{"num_hidden_layers": 12, "hidden_size": 96, "n_experts": 96, "experts_per_token": 2, "d_expert": 64, "d_shared_expert": 0, "hidden_act": "swiglu", "moe_layers": [1, 3, 5, 7, 9, 11], "n_empty_slots": 12, "router_score": "sigmoid", "normalize_top_k": true, "routed_scale": 1.0, "balance_loss": 0.00617, "balance_bias": false, "router_noise": 0.1, "init_std_router": 0.0224, "lr_router": 0.00108, "vocab_size": 8519, "norm": "rmsnorm", "norm_eps": 1e-05, "tie_word_embeddings": true, "optimizer": "muon_variant", "learning_rate": 0.00478, "beta1": 0.9, "max_grad_norm": 1.0, "batch_tokens": [65536, 131072, 196608], "max_seq_len": 768, "train_tokens": 640200000, "max_steps": 5108, "dataset": "wikipedia_en"}
Below are experts of layer 7 (counted from 0) of a mixture-of-experts language model. Rows are named router (the router's row for the expert), down (a neuron's output weights, with its number) and show model dimensions 0-95. Each number is 500 + 40 x the weight over its row's rms, rounded and kept within 0 to 999. Numbers have three digits each.
After each expert's rows: a language model's description of what the expert responds to; "raises" lists some tokens whose logits its average output raises strongly, later layers aside. This comes from a sample of Wikipedia text that the model never trained on.

# expert 46
router:491496451499534492489521401523524572542507480530509494483434544524440480450483512546461503520441500503435442517402515506465503527509549422509507384478461491464505492518513542474479493474541440521556438537481527504509465558506453497476405512441543572455502448443465480424515481475513503504
down0:453461486496542460520516566467474489465522465463552511525477586550480508549461556461514472448485424464493456505465509604491440514525526498640445528502487443480484434482449487529537467480509504508486511495462506522490536445572560575494437535537476525471445516511448520479524531462454523490
down1:405481518456517474520520466558518378469540449448453443470477550580443500558523554445477442478573579495482487436510498526541497495509523477472420506519565476524487513431517511564474535490543527508479546473477521493494561515481494523489449506545540543487497531540571487442504502511523505552
down2:443500547510521452495598476560486481527463478517474554512520511513492517437586485519552510533497467544602459506433483503555618537505415489498523465533403505455461492472526472488505527543487511520552547457553486513441493464510501516531550478500531525504515541435474538447495491511565563502
down3:568465494466558525500478440443441505465506543494485477528474524478510500497478486514521506552581527448475538501538529515481463455544505454484449535378522489529543503474500515567474485538550509516453444604506558550547456551513537449573470517600559463513517481536509556505559477499499454481
down4:439505516472558480469473468515495548508511421533493493539478484489557471542493506601471468525470445563567564472554466445441448471572543535423451505529474515500508487452564535482490496576511494532500529503480529521510493499453490465477491554405427599486531512482489504485430464502510438499
It responds to: Closing parentheses after years, degree, minute and second symbols in geographic coordinates, and time colons, as in 35°50′50″N, (1963), "aged 65".
raises: "a ", "\n\n", " ", "\n", "Y ", "” "

# expert 3
router:481483469534534450489504493506526564526517442524498448513455519516483485484467465502360480465462454506502491489516500473498579450605545514454478414503470454460535470501456529511488465479507418462511525512566503493512476572554429530511509508416537521465534504491496475517448420429533442496
down21:449627471444561488534490395556558508562468458504505554499514491534475462505454432432506515471584512508499468499519466480454492448493472460520454463560461457498533473520474441521501564449437519509503459467501496462548472530538487503558485529559512463488549562501495556444511518546502462477
down22:490586517498533528450510550579504536457445482433446512476482471493470422564518478506507489508562528553481545503587440491532496452468484520530511533520440488511535489517576443442477542492465435533504527545559567484545530428499426537520538488523476454581481475440451503517488503503512439513
down23:498495544453540551455443471478494407518542454485440468516442506470499489445450486508499528501496489491531506519479541554552486426490572563513575501441504564469491503545556467458542502487399557524526535455502512466510527500486491456533500488475474448564487525542613435503480532512477461580
down24:467516503499468513463488529572512583499536483509462528427498444434490457425495466501526496566503488558542493525430483512539546438449516492523533521470476516520495444496547448483452429418481512508533490467480508513454471503491456418476448476513523583547561605490522515578546521445471469488
down25:483445558562508450524466519531545553516524495454516499494495511431468418491535519525492476436450521478415563406549572532495496524487514560486475502445514581503515457511544488517499516601531492547485499459455525440469509465462463477464569433515470497496473477516431490436540513492464469562
It responds to: Common nouns ending a noun phrase after the, a or his, often before of or in, such as season, term, role, end, and -ation endings.
raises: "of ", "that ", "for ", "the ", "with ", "in "

# expert 8
router:495483490602527417529473475545479638560505473529521444551484521489495479493520488555521473498497490512512513503530494460534524455547517468462516427459444540409482459488503541548520468548487460515537488546502513446503444502472453569424409509494513474473515484466490456481488412474499475558
down10:446493503560463502447469491461536551479503526505532460434496454568525516513453430504498538440592483548513499577465515496496477448476492492527502494525501462523460489473481470462543527520495462501458467461460509648512567547445526536459589488460523451525502554509500538494446508496474525597
down11:527446460520490426504493517477479493501490575459463469490550500541519540505536514472479449556482539452477465463582573545460547498480546542472578529503410503407462496558448520440543459523537492554497555498467531537497534502495519553527529533479458505465540451403495476508430519481476553447
down12:588504514496462437450444445457536435544528528552528409520487452468526482454494475599480482493483486496549482481473586616467463509528518476511525494492557497509519542512490502484502542523550506442517508503423535535478549512564499448511515495480470454576497525456499513547484529406545466512
down13:536430563504492507566539465510469397531528475411498475518511488444596530545530444504459470503458548504473538487474497518524480493538468564567486528482500510415476506550527585489531537449516473541474509497512450578452479479466492529512557521471534572534519444527458490500523496510477461407
down14:494512578525564506456564508421508433489526547476503557541483438465516519493486499449479583490498388506442514527515476534484562467539522497534496449501509437500539495565474478528518552453508469437493507446491476517529487438547542546537486470513457493466461509521570603494533478410524498524
It responds to: Numeric tokens inside pipe-delimited tables of sports statistics, results and scores, e.g. 34, 9, 79 between vertical bars.
raises: "|", "| ", "and ", "of ", "in ", "("

# expert 2
router:459468478565521418500513431516550496526527450472479437489399508466460460530413498486499523505418525484529416476498541510478544475561527418494485477477444499479459452514506521486585489516495482525525452496537537492470455481547490535480461494397527547516545541494495429471473449501509461571
down0:446378496556559520465552559501534428474504490470489513503478549456452505482410497458461489518464518541508561513579596497511482504542475458521446510531546557513541478575420503484477486485545485506534508486480492556471447461540473527498464511432502497473493471508481491594422503484513537517
down1:465464431514512496476485535534543528524475462478479369496428525545500422520511417483538551533486540539523519470525398540476521500458518507504534448486491568534500567461451506500428482503490534451561547523458609477496455506528511532464492509504433493526455483496493486493523443458550458483
down2:532630454503531474583515516496434564523603545499617453520492510451490454525511516529514540514476475523506536536509521520533504441484541477464482501490536518478479509492516550538389476482490475499440492483550497468431482525517476527414483477463526495491478484497485477418512532547537565525
down3:430469394518542506502442583490472521503529583506497507499499493474523532447564472463516530507492470436510517477493505558484470447472517511421481439481579538553491503532449488507486553443501463489498536475487489421428512562563446589450473541516470478514530529536484523517562527486565551489
down4:476426467532497519521515506521520490572461509530477581483479528529501457452464525495396491579473490551470487454445554466496402459494481476459492468538541522510511464500474496467516561519465533530460460439499484546443432529528421412535486418486530460435498479437473462507531500492480462456
It responds to: Word-initial stems of common nouns and verbs awaiting suffixes, especially war, end, present, list, design, view, sign, record.
raises: "s ", ", ", "ed", "ing ", "s", ". "

# expert 42
router:513493481540457491487478448497520502556472449537482522569418566503493447533542528527448456450431487483504390455499546516489512448554512515486485437489446498427487494502504525539495506569517453458530463527545553529509524540433435530431456472487534552468550524479483478532498430506559423547
down10:533557440458539417525545513482480478506505461436527530507445483495623522524517427451546471428478491475550470474523553549456448484554547481478503544491469505405465546496527495527467533482447446469507533512443527536512500517470493515503432483500480424572554547511458498533434520472525481539
down11:526541490407479473451470502436545499476512478481536457447507571498508568510506504472527512493544496528557446452492459463473477464398465582495440526583471465483521527539437434583556448466531477539456483497507489549466557519458434480498498531489460495540463494529470540458558481498544514557
down12:536528487504485443507508460541542582537546483482447529484480524512513488426523516510559553459556445487453521541496491505552423500486507457457501506454451474482430475469552512477413466475495488489517513485526525514550501457506532565543522437498538582538515458490514583483405515487463529622
down13:505451510396505491483463474507455469471463509491487555502514534563543518481535516492518465500417551524437524572497478432507498493476519512415501550541457596462434538482497458546527573525473534457471540397403456487464502499491523502512542475533476455530536499498435533572527488489482472483
down14:520475493523508490443471513551478576531497547507474463440419478547420510461414419510473523481410451502484533476524542515482570510501573422466454449483515592573495522534537493505517545475481564464524508445471454483459442492551448456523488541482480526492448512510470450477480481503478499538
It responds to: Auxiliary and modal verbs and infinitive to following a subject or verb: had, has, would, could, did not, due to, unable to.
raises: "not ", "the ", "to ", "it ", "a ", "no "

# expert 21
router:401521450585470436476476443568510541538426494513495454549473517529451456459485512585499549502475410534511462491427476566501466491548533504497494469540449460465485454393500502501568501510489496522516477471525481467505401536484453489456480461475505569512506521501505462486470486530485472449
down0:443472489444550493554485482509553487522591477515509550507484493494529537492471495442557508428567523479482548531566476509533506442473513472496471461466449551422545477508572480492481502484519494515536526593544437514524473491567382406489495510498526537469517440514504427447540486497470479535
down1:518485517500422472447531545514535518534485527513482520556525504533495472593587402493463408527530512492510449450507558463522479496526449536456531537563505453541537505508453520493512419524491484511442497479479517446529448517481453509490452555510549478419520587445532530519410473481538494503
down2:499533468542517478569509488485394483462487451528548505461516448512499514525544505503467491486432460488483487486443457509499584534598446500504544487536587578471556511472522497525435557489446520555552531546462555464527568449583511492499471443520530495452512490488464435501495468529561509515
down3:601524548513550548481504514526457488549541542487546416509501520537565486476463534490539473496459479447444421540486578496489479525521531487503508460567545470549488487442503495511488514501463492507510512564418477478542518423589489570519497499475455485424478523566451436526483495503499583457
down4:509567472498512521570503493467471493453472415417569511520587475473506491523605588475453479418451481581460456486547490487532490502474536494524472548547528501536436512529536515525483562511503485443479463506478506444497573436542516508572539500526476515503558438497535513515523476488453529500
It responds to: Word-initial or inner pieces such as am, ell, pl, sp, comm, cont starting longer words like decont-am-inated, cereb-ell-um, pl-astic.
raises: "end", "id", "od", "ung"

# expert 63
router:515477447510514490496573420542532592603528471487583497555467543510503471494499513510487525506469491485487467523490505511582471498559494449427519447473449496490446474458529559512528496508513470510601476509490514455483443543483425563476455541419490502527484490470539392481485479453512502527
down0:510469564459442423510507459533518539479526439509511461513554445539450466518505527513534503511513511505493456426554486509426558410443477471592470523536443486461472474458469508454572479545555521558529440471512571441472495499478491403531544533516491541536507505560481499487498494511443533454
down1:447501586516487509523488550431497528442525516522531495543478509491589515453542509570439470466503393545515519522519492511477565511526488487484520514527575534423564442450525470510470539488519479445429499519568513503487594495485453468501488474524528540472576502410535537448498511530544488484
down2:527506541539542488485550471554558510480529524525574539602480529469472525484481502453532523532489553430470477485524557487491535558532525556501523439586536523551505468494596545462499512510413544537463493461500497462543529525446566526514548454573486502493499459572543407511513475496501499472
down3:537542541540520488542469559506475543520446479543542559525502405418481465545489448504483532492497471482538432406487565481453519449477534459424525470495481494450513497536491490461435499524516509509441549539551484495527492520588474443470454576507445461565486522517459514483490443502492514412
down4:438503566514479455478480485497523569525531483521579368485464539561582513466505508542479498505464537548478493437526555494497513528519530567394505461552487486464468462485533487493453480474511506493430547525458555490457504476520446462573558525500528507437498506485519445465528494434464470545
It responds to: Digit tokens inside numbers, especially year endings after 196 or 201, reference and ID numbers, money amounts, and figures before percent or degree signs.
raises: ".", ", ", "-", "–", "\n\n", "\n"

# expert 57
router:500549528542519478500480439581525566574549499503499453493436557541557433464504486518466521528447459550472474499466509475555510522508519428473551465485458511489509521437428597513528527486548461473496403539509494460479475516474462559494524535498581495502564519470526475444537424467480449500
down0:506510425505489494461537537436521526476504483470480401504504492520477526444525539523529472504567525522533537569465484541532495468528542506477484385536524522450456495538433568457521553491499477412524527492432474530512499445458532549459481504497526433507473470524408532553597459450498484510
down1:483455578474401512469548507454444555518499522505479526547487521493443544527518492523527446491494515491579430531452510460435534541518516486469496484519535503494488489510554522516544531516466465558477571462503509543453545478417499581439616549477477483548466491506490484565445499480581476530
down2:481553524488520470497509487532500604481511523521509550496451509512578513480457549494459518434537525528563553454487567518540472526509495486576532469517417522555451441485532472523464540527509526565550480586484515498444516469523520502619479462560495512517535527456452576497497524541466428513
down3:485529516556497515488453448479554500449536495557536560473491479527439529496427519494520468553439463494544451516501585499515521539520415502444524517481471535439521436508485504525516483506448513544611536494504590457479461478481494515420561465459445512596474451510558522470516462505519465531
down4:468536453507443422537559518491460643544481442469426516465541532494561554514523474528468475481520482465571507503458518526443522513497494536526521488560508504509498498533487476473486522501475580548459509567452460468518495490446584471443449492441515486514509546477498476535427506556496505585
It responds to: Middle pieces of non-English personal, place and taxon names, such as ar, ang, man, ed, as in M-ang-alore, Dah-man-i, Eläint-ar-ha.
raises: "ude ", "emo", "erous "

# expert 44
router:470455567551421509477512481530510541559485524488532462530482522592504490514411466479473466473402446452519496477455551521507502511604486473504484461524497509447499492506472507492496494515541451507532529555560533544506494485460399552423460501413522515435547530458494467488454456479509444525
down0:435466478485484553499518541526462480509545546517514524532512492502507468503521521507549524431535461551500529563524417477534532607498573492485490540522503433451482437395513558538493468507429490468529432515461523506566531475488464453506450462532453525433454512495437498452515413455488469498
down1:443540480485503536447457566491472548514507467484530584523492422493524462401455546490512443432522520544501588544494454519521504516518478455515555452537509461501488467610461497551541467462456541518512535478457560539526449466544541490531506516468497502557497549497593531527498553458487493539
down2:535494524523439496572492566516462534521407523470525543548456449538480584570467499560494559446540502450478481521467536449479557529521482533503522496465552484552473551515527501572482461544481453500491487491564389515468552481435534479507478517445516490488501547515446414479544480500500560497
down3:477469443447472543518505488474474562491478507456496501482476541572515436491533449514463505393496512571513487462470406563511477432526509445490470430516528552487475553466471534487496543545436521532529492532457513538519491513556539496525387535432473504551457477509457491532492484524581556470
down4:511465504519508491527467498440536461468501462433496435447512469456447514437486428465499558473527457497526547455551514536513496483469465433491484500510562522571480477513432505441445515532551435498464472487566562431504505392557581512529499528504526473485459549487473452455424495483470511558
It responds to: Word-initial Latinate stems after articles or prepositions that await suffixes, such as fac(ility), comp(ressor), soci, spons(ored), integr(ated).
raises: "i", "us", "al ", "t", "al", "ul"

# expert 18
router:489527522562489458529548460499531534536491488559571485516466536561440448514470508519467447479484441488441504476524549484541482489560559513480443489527425412410490496524411499495536489461465443586570474547535477474512520493513429522521497512481536491529547518442512463460490438504564446532
down21:533509527532507519541485479561526583530445506463458484494453537466512495496544457560463417583480511456545486470478528494466511524495469512429488466482458472421537478486539480460496516465558531460495488463579533529542486408459563419484563499569562440487517493522519451459453492515505576467
down22:546601547490593487523493438486551528514425524482473490544562554549442549548528495461515422498523496507490554470508472505445514468485461480545520543407527468512485489535505442494537480508427550495506531512466482535578474505508565561483475479494494558508600564485510524503533511560508487543
down23:515494495514598509544548548495545542502471509429505452569542515491531453455497493517522518485489538542558521487412512474489500494617483496493527461465540459531479508504550535538469518489498478422520475559572511491482532466425488547521497450465468478541538547511471425526474472516456386431
down24:486536502522525498525529502554587474472564463528482528520485508540461571487461588515550512459543525456553569478547474487461487499505543497488580521517533453474545464543518510566470508497473551556605469501559567564510484521472474490427525533541498498522459460543598501522543464435537517507
down25:481464466467479518404486511449497558529431467449452500509496449506551495448534516557486563465482500490485420515461452544499612518501473571497554519517448593474507485556496505437488528434590526527470506529495500474468450479468461448545431482486567505520478506517466454510507460511544452486
It responds to: Latinate stems cut just before endings like -t, -tion, -ted: produc, contribu, architec, connec, Descrip|tion, effec|ts.
raises: "tions ", "to ", "tion", "tion ", "tions", "t "

# expert 19
router:462435492538508475444564505580516505532525512474452458543478482529515434497447500521431573458457472527507443436493567500514490554519545481496463452496466531423428463464499514501446447503497448483476489494510506461493467490468376506463451496476537575446481504484583472431513464454490472485
down0:471535439509489493491494507529461463461428542556458495462501566554548498458487521461458526516539486489488543489500542566510492465418516476464468523561490483493462469448510461526458463480533402508427579518496462492499403463432490528528524494486459460460456481434521512473574461592472480434
down1:431546434553550532427461460460474453544452449509498550529470515489499419485515477512471392459538475479595567552461516467531466447542428479480529481512451445495521495478491485534469517524566467508512496544504533547461497462500431480477438504469473530532502529526500518573462499413535511514
down2:542509531513548529446544510494486582534446512456441485497453498557465456444464494534382487540493479455560487503519464561479435445529569534479487565532463508509519534438481536487473501489500514513530540465468565479465477547451504486512491535489479537499473496561407494536567552476538401528
down3:533536540429607505501511490509518486566534513445507529581465464453490463511496520491475528420505462494435516555518484503455470595488494483547496530566524537518527534445486551502498543458519530501518541505474553548535479485516483543502459501534573615479501491561519580474469550477503538581
down4:483530500488508471472461536457435447447510459504437462436504554529490549568504550487496472448438593473479535500514516433471532547407463527470519519454542537529525576469536455478537479480522474455445487525531446499567462464480515531582543551504449463557486535489512530437515474453489504562
It responds to: Middle or opening pieces of longer proper names and words, often German- or Arabic-related: Sch, ste(am), Camp, Democr(at), Card(inals), Deut-sch-e.
raises: "en", "am", "el", "e "

# expert 11
router:447461562568512461485489451541525509532482488507548434475465454519427492524449455490466479570443478552482502546511574447507510467543530475437488490495484474495517506472451565457500479517575528443506461519576504496446440574546498475503465569488506487530553502467592466472554409528528483489
down0:584570542512459520497492517449560519485500533554463521447526575441513489477556455503518535440449534574587505447486493517521470475493486489478524440482511398474499471506480521448518506497522498561485555510402542502499546434488510540568547497455532518519519484460597480501502456513574497496
down1:459509513471484404436509514473503381486472547499549604492523425573411589480445512495569510544497486516522486515426475499545511471568497529498491477535493485425537432529440506518495443497529517544525511495510529485470481541456466462502439457491507473511500494502520512500597498506482469493
down2:494368519529505532524508485558476431481450422524503495508556528457490564554556470478530530452510487564498545456450501470505579506536510475463536518455471494465536561502500484452508467487548512462513448421484473511515544512610509533450501491523479447481483440532457505498584502483536573490
down3:434498572514498551501501473464465519497475538452501521439511460510488571479562483421472523520479489544514442459574564509475457534508470446500467552514533505479570508518474503516525446467452447456515540534493382518468491495587584484511514591562473434458526514509494475459535544485519540503
down4:493498515562512472456514612481481498492516511599514483473414518456497532500509443540538418526436482503532553503451533471481517530434504484557545519487514498530534549460543495485470474512525531498512473523417495531541547461522498486444526393534502485490498415561533495410456501493473463565
It responds to: Word-middle pieces like ay, ish, ask, il, is, ak after a consonant, often in names and places, as in bay, Saskatchewan, Establishment.
raises: "k", "a", "o"

# expert 17
router:466527540538506466512516456525479495586508520502436478559502556519449500471489483600427480507424419506501455560528519566525494545582569418453438432506447485431497488428529514470501515560521486511462463474541507506450460494531482534482457508460512549503525515437502494561543462504499506497
down0:547466522461475547542515469501507495461535471481464465459504527510525555535470583473503430429413468519559458444561461426455492495499479509502479484465478535503439494520547535420556483541531577448538461490481544508498549529532541503477516484416484429522568491541541497538517427473523528435
down1:556514503538452502489512476518519524499487496455510520463496501498493534417465572471451506530464489500555467432495528477496485533578473490561486457530516518477478511478536500552544470546641419449555527514455505384446494531574519491553553538465565484504494560438534496512495539468495538479
down2:526482498450454555536490491477529440465526492534493518572499537473511483502517539479429541487440567475444473471539516329547585480475500504469530476524524477480511423507531476496510502502571473502500459427523440499543487536554496536475501473478507512544533481550526556483551585473457468475
down3:496582540475583536460486496520511525464469468526459526541509479506415482510525439521513538483510459502544499479480495504453439435514508485532526570534413386480496425459478498481570457541439549549513446438539580587504491483473531519511495451513523508496468564493456480556528475490526523498
down4:504530477469475526512573567534453572521503548463472478496518516541508523503502604613493454521498519502559513543533564566567503503462456528496468514512530504551529504447503524464485490447506486513500559509514394514486510458447503497482549481517484470416534454400579482514549534497463547518
It responds to: Word- or name-initial pieces sk, cr, sw, St, aw, plus line breaks in tables, as in Cricket, awning, Snake, Museo, Romanowski.
raises: "ay", "o", "y", "u", "an", "er"

# expert 50
router:501429525519448397466556451521504520578524511459457507528443536505482443428460491516465431491471484527531465522497556509487580569518520517502496451487456440445446526533464520451528548492536406564497505515562538480489493528530468506521488484450538493468583525486554463510487501459586489524
down0:464428544601434506480539458493556419502509503521459523511525541549513465480519443486478521479520544515434456505555500478469489532536465531464470541519529560509434545469494524492494557461440533474454442506503400471540466517507440496446491555563455436512520541433535481537521519486555459442
down1:440529542485558496507570436518537450502492471476446555500536456515461478474512438544438474519491500480495477516526479526547466446508541512492545510496334480461493487394464512472520434546531502455510553475489531471476489509471447519552513528432406505504512519499428463451484515465524495504
down2:421478543476460498460511445514461484422499478500499552500524480440389536524500523456540514515426455474502557536471492595591447539508474471430488448515508522528453527515432487497506546525481538488534527485552447472489473587498501487494510526509541557519563450514531560535523463549435485523
down3:487568499502499511438538513538472498527502491479517476536488583541477458501470490575469498500546522429558505435512541457558488449479531464534472554501466549441420529448512493481500593521490511478464498498543406503511535468552499411492543465449541532563526531599566469504474537462516482539
down4:563483515464503538439508501508463506548484494450496554564522438500497507500498519509462526458470559457460487484572471519503503532579519505584521468512487452474593546465515576486481528393487511568419438469460464493511558500544494504521458584440501529559489442532542487458494482506551499452
It responds to: Mid-word stems and st/est/ist pieces preceding suffixes like -ation, -ate, e.g. particip(ate), specific(ations), olde(st), det(est)able.
raises: "ation ", "ation", "ations", ". ", "ed", "um"

# expert 22
router:472457505512486468471523406553518541584556493505552496509436475499441491489477444524473502523477514490514509525439556527512492500498545511440480471443411541452489512523539554487454456482578474508594448578516544513507503502511465487463507485490573510445582479419535464445527488502584522513
down0:505510541502492485552496557399454391535516482530532539495473491488460525538492508487499573471541448520503459444475520474484508551542417457523501510491464458420509447534527514447500470607502505437484512534476423596538480519544528547455500494495451534467475495561462438508498549498544516522
down1:490533481530562484588412435484492518480493516540515524512462527474508618526511534544462519557545457505458556496550473488508532486496497524519462451479507492475484502429494558517505511453508543546580533488434483510517494476423543501504486510507510557509548563469530597447464479416536557565
down2:484492491491465454535507523518496521496526473533533426486441570562495486558488507564474502496479462603517501461531472414509495571527554457437528445512528452494493522425473444547546509468588521511491554466484476484474484556434470516472494461411505431525476480533439511555516463483439462454
down3:501508478425555563466524491493502495471471482502453398553552480505528473516535521467478423582513501449567521537528490511583515519509482505519497524497473511459560470562518470471497508565566514506554527539511488495539465512473431561462540444516556473585530581535540506427521494493467466579
down4:441443478462455470418537523485465438488511515576488470444528426478507497494495551398503501485507401436494492579471542542503478445521456517515503514484569506535483481559465509505486531411493467485551502497483526521470546523563534507535512509512521537464480477433520498519480618446533505453
It responds to: Periods ending sentences or citations, plus decimal points, colons and dashes between digits in times, measurements and year ranges, such as 13.28, 5:20, 2013–2014.
raises: "\n\n", "\n", "e", "e ", "m", "re"

# expert 36
router:470480489553534469512571441515506632574507440509558457522458501554503494499490529564517476490472445485446433528444481529526521517537501456388507392467475485472477507471541500542523455497493481531550495518503463504510452557477457579463494508471508488455514485442559435507494455480503481524
down0:527520505468520533605511474448468465532587499549548483526443469513501471462558425530500474465472483484473567501489493420494458457509500457478500548461527537501459482508521556533533545456415452539469549558558496501549524544485502521467477513486507492471530534482353491496503444462451459468
down1:506504516536519520529588460512424470491444469549540480574491473515542564499471473562477509509536506417528543493491454533468460457492512496512556468518503512513568510538438563454489543491490523527555440515422549516473493508511530452448575516533507618468513497529500594545476549469446519521
down2:473538472545485564527463473602485487500483471494538543473565524410487515566523556515429434488445483486494512535548527470431464528513461552479505569485452542580567520473468455478434488507478509427472587458466534457516507480470483472459560509487512496500475484525509492479428515550504446558
down3:469440534558502474427494467530491534495498488530383483455547499465583517551558457514492515459472480451564490497505458490461462493427533499510528567483488464498533461495490488454499491467617460511470423512475504484468595516546488472489530475506566452555513491450460550473439464459466514536
down4:453471536498476552482572524508468468559584540434512486523477527525486461528466554527467489489487495518528521504498456486597514502555510558536520474508496482490406438598504514523461483565526566496490495501420530476499453467573494491442492456482491436469560496546506488521457489497397564453
It responds to: Digit tokens in tables, scores, statistics and dates, often after a pipe or semicolon, such as 11, 13|6, 4–1, 72'.
raises: ":", ",", ".", "to ", "–", "th "

# expert 41
router:516463510478458419488535473567454521561522475533563478603430485520474476506420459568477447539419441547517447436456481546512530509550556505519481430502412509445470462527490504518500487567497497520523441515567472459505477543516454556497429496478506495498478513484528481488458469495505446509
down0:535514471490475489507556479529503549551495509526457419478537446484519403510505477549508481458525442412499464409591525437561514506498499436500493537434444515468425513439523547481529540439489495489506472452506531564540510471517522540481527541550490537513460453488494388459510496511487539522
down1:510543501501495509486523442491566442556450488456499476484515442477533509558506528574508516551494475484513462469494537473605462569454565478535482490474502494465503545559526568535530471443486406520511447448512439625486482521549564466536508487498506433520506482486564431498471501482461462491
down2:489532488445497463523486530522571534474540472519500516483492420560475499545492535432486518489478518510524509517515440484549531493523414495542619566542477460552493511465556499491546501497507463525500454430519416462543458386473487490459545521480491576466512486526558499463463486576561468522
down3:571504598428474511491507478516532378520499546489490552429477535524526509499520469482429514464505485489466532566523530529492530431481425492422518499470511486434479532524501540467542565449503499473495433495558517532482558520508502450485569554462525545513445550431502475461476439491489453495
down4:508475588452492454540533543516431504470491481488536485462480490481506519442560520501534411515477430537483467526447507531485516485468470464551519525538490509482489446602491542506484526516479506516424550500561496461592448525471513488477463539578570544531526529515481535488401476514464439579
It responds to: Line breaks and "- " list bullets that separate fields in infoboxes and lists, as before Branch/service, Height, State, Phylum.
raises: "- ", "===", "| ", "=== ", "own ", "=="

# expert 27
router:492540507517459445508543450546515512543464485475513491557452523560531472569494420501459422523440433530552459423489522507558492532579554530451466448522457544448429513461491515533494507522527508540491480516523526458421473487516459488451492603461491472470584495471516440531506515510550514468
down0:511536438518462512584467469475437499485468565592538500524563444447511475407508464509495465507456490510545460483505433435563507554454553476524527484468498490491515528555510556534465475452514537467430545527492496527410451514548472538531549437480573443451508461509519502477481509449494534481
down1:496484493555459489480489471498466554523536536506510504519545464535467547494491473502490487425476557496511473529571516478439425502485488506499566461493520351523516509519444490556434531474530465476536526530480499439505486420545475504438437511487498522505549463483487479558549525591517587583
down2:505487487520536451548422537511489568502473545511534577494429477501509547538448514475507488517466503448519526462470415504462481508451499535467459503519509576470521510540487546478524492478490519461532536485488458493448501484623625576514458518515533559431498551520546454516461547566481467477
down3:560504448442487496459544525540472608537525483487573486515516446478535592398531487463517567532469501492499505525501517475514588454525541538519470554485492501505417551513505492466532478514560543546482452538523442454461510513565497523494460462480504424553442481519522495472506474456490434554
down4:440475432480530462505443530464482576497466491450508502568512491490568474513509548485563557554494458519592513458521527473529506485512425509441521562506558488533557535473464492477460519565511526480491462516478537521525507441490398461496482417453441481547528474469614484495496516504542486460
It responds to: Forms of be and similar linking verbs after a subject pronoun or which, mainly was and is, also were, been, became, remained.
raises: "awarded ", "placed ", "involved ", "assigned ", "given ", "taken "

# expert 20
router:463466485549542445501541447571557548567497509457552506526468497533478474492470479552434504509481448541522491426437527496520481440516535515480470467457467494364480494516452526484430550465498450519527499537485527495521470513478434539403464542441512529507603519470497529491461488466530491463
down0:502450441467517489565530509507562515522474476585441500477538517486479549475468468532497511464564493471495559484484445427493467531458561517446523551532504507455486485458460518518554453529497552501446501576533458485559441443514465506502455443535467534451601491495473577461552531438511542438
down1:444406505446457491441498516485517398481521499543441438478443561504548572540508528493509470487482441438516474485521503424511510551553495440509512514516496441520511483440480499532507560472493486556480448525493540518533505533600505469471562532429516504443493456551507520482526541400510494484
down2:461428544516428485541514549527418403537469467421426531499483518542458460554553547552543516483466455491510540516463497533525535505547487489540495561541487500538469444483438544418502533408465506445527503552442520514424486532502499526501485529511473495503586504544509510461511492490535487548
down3:484453489506559512500452514425505569550433495475479464499531456497499499486435519541525496463493520515473492514540428449507469483472536500508501484497510545442376439454367497477488546540517476514430466582511470530469489482455468520487467455427479486492466547490475481417499439517478557471
down4:526476444490578484527458489506518659482443490507520468485487531523428502514529514472433523580550466403499502502530453548539480565508521506510512531553492511492545497493479504488504490517573529461499564504480504545534443475509498533497474598503542446501513559556519430477562488557516500521
It responds to: Closing parentheses, quotation marks and title-closing equals signs, typically after years or notes, as in (2012), (ESP), born dates.
raises: "\"", "===", "— "

# expert 25
router:472514499525458496560569447533522534518518451524514447581479545531505500475516451562463513511455474523462461536518533457523526550554483495439481454536434509431494499510443543498502506438580408529511483523539519539445511556536434504429453577445539510467540459508514474487436474502529426527
down0:480458562515524526464583504471539541540470457478498483487554466497596440538554473495515557464518471512398490547525590526502463545461566522519548501477458484508516496458581465483490450483483452563541593549491519512480530532488478467523518459463525498541478522451533578567554494482480492461
down1:473372423496543474540515496525536534456562508480528522469525436518426535479498471518455427527426450432450514522443499499528476487493524492496557532465560552523532550572523517542539504485445543472488550491485494510495496522505558480461480522553538489512549412473475501457468541580522470552
down2:526552478559473562505508466519466490445464520492467471435470518470503472535498481479412465533492481515520462531511460564464429501495485511534472578451567509449469531605544536581533548459417457485541488524451577550460525490491546480493521483493490462510492449471454533585530520522429479522
down3:538562473486511539465562486465453437461499480494589405475510470565474455547436468508494453504514521527533473490518463535547505564456545492505473424499469520476447510527553470544484467515533536426513436515498454443440457468461521469508526535569570529440478584460528469492472514495476565490
down4:523473514539502492529570416471566388488486518483584546540530446480482466477492515500474590497466488512413505544532477492467528486478441553479435564469557496477559485577519517485485468458490546507534457512538489490439520573440495441468520494514504469455489456442487521537488574489513460465
It responds to: Verb endings and whole verbs in -ed or -ing after was, to, also, usually followed by a preposition: interpreted as, founded in, signed by.
raises: "it ", "by ", "this ", "as ", "the ", "in "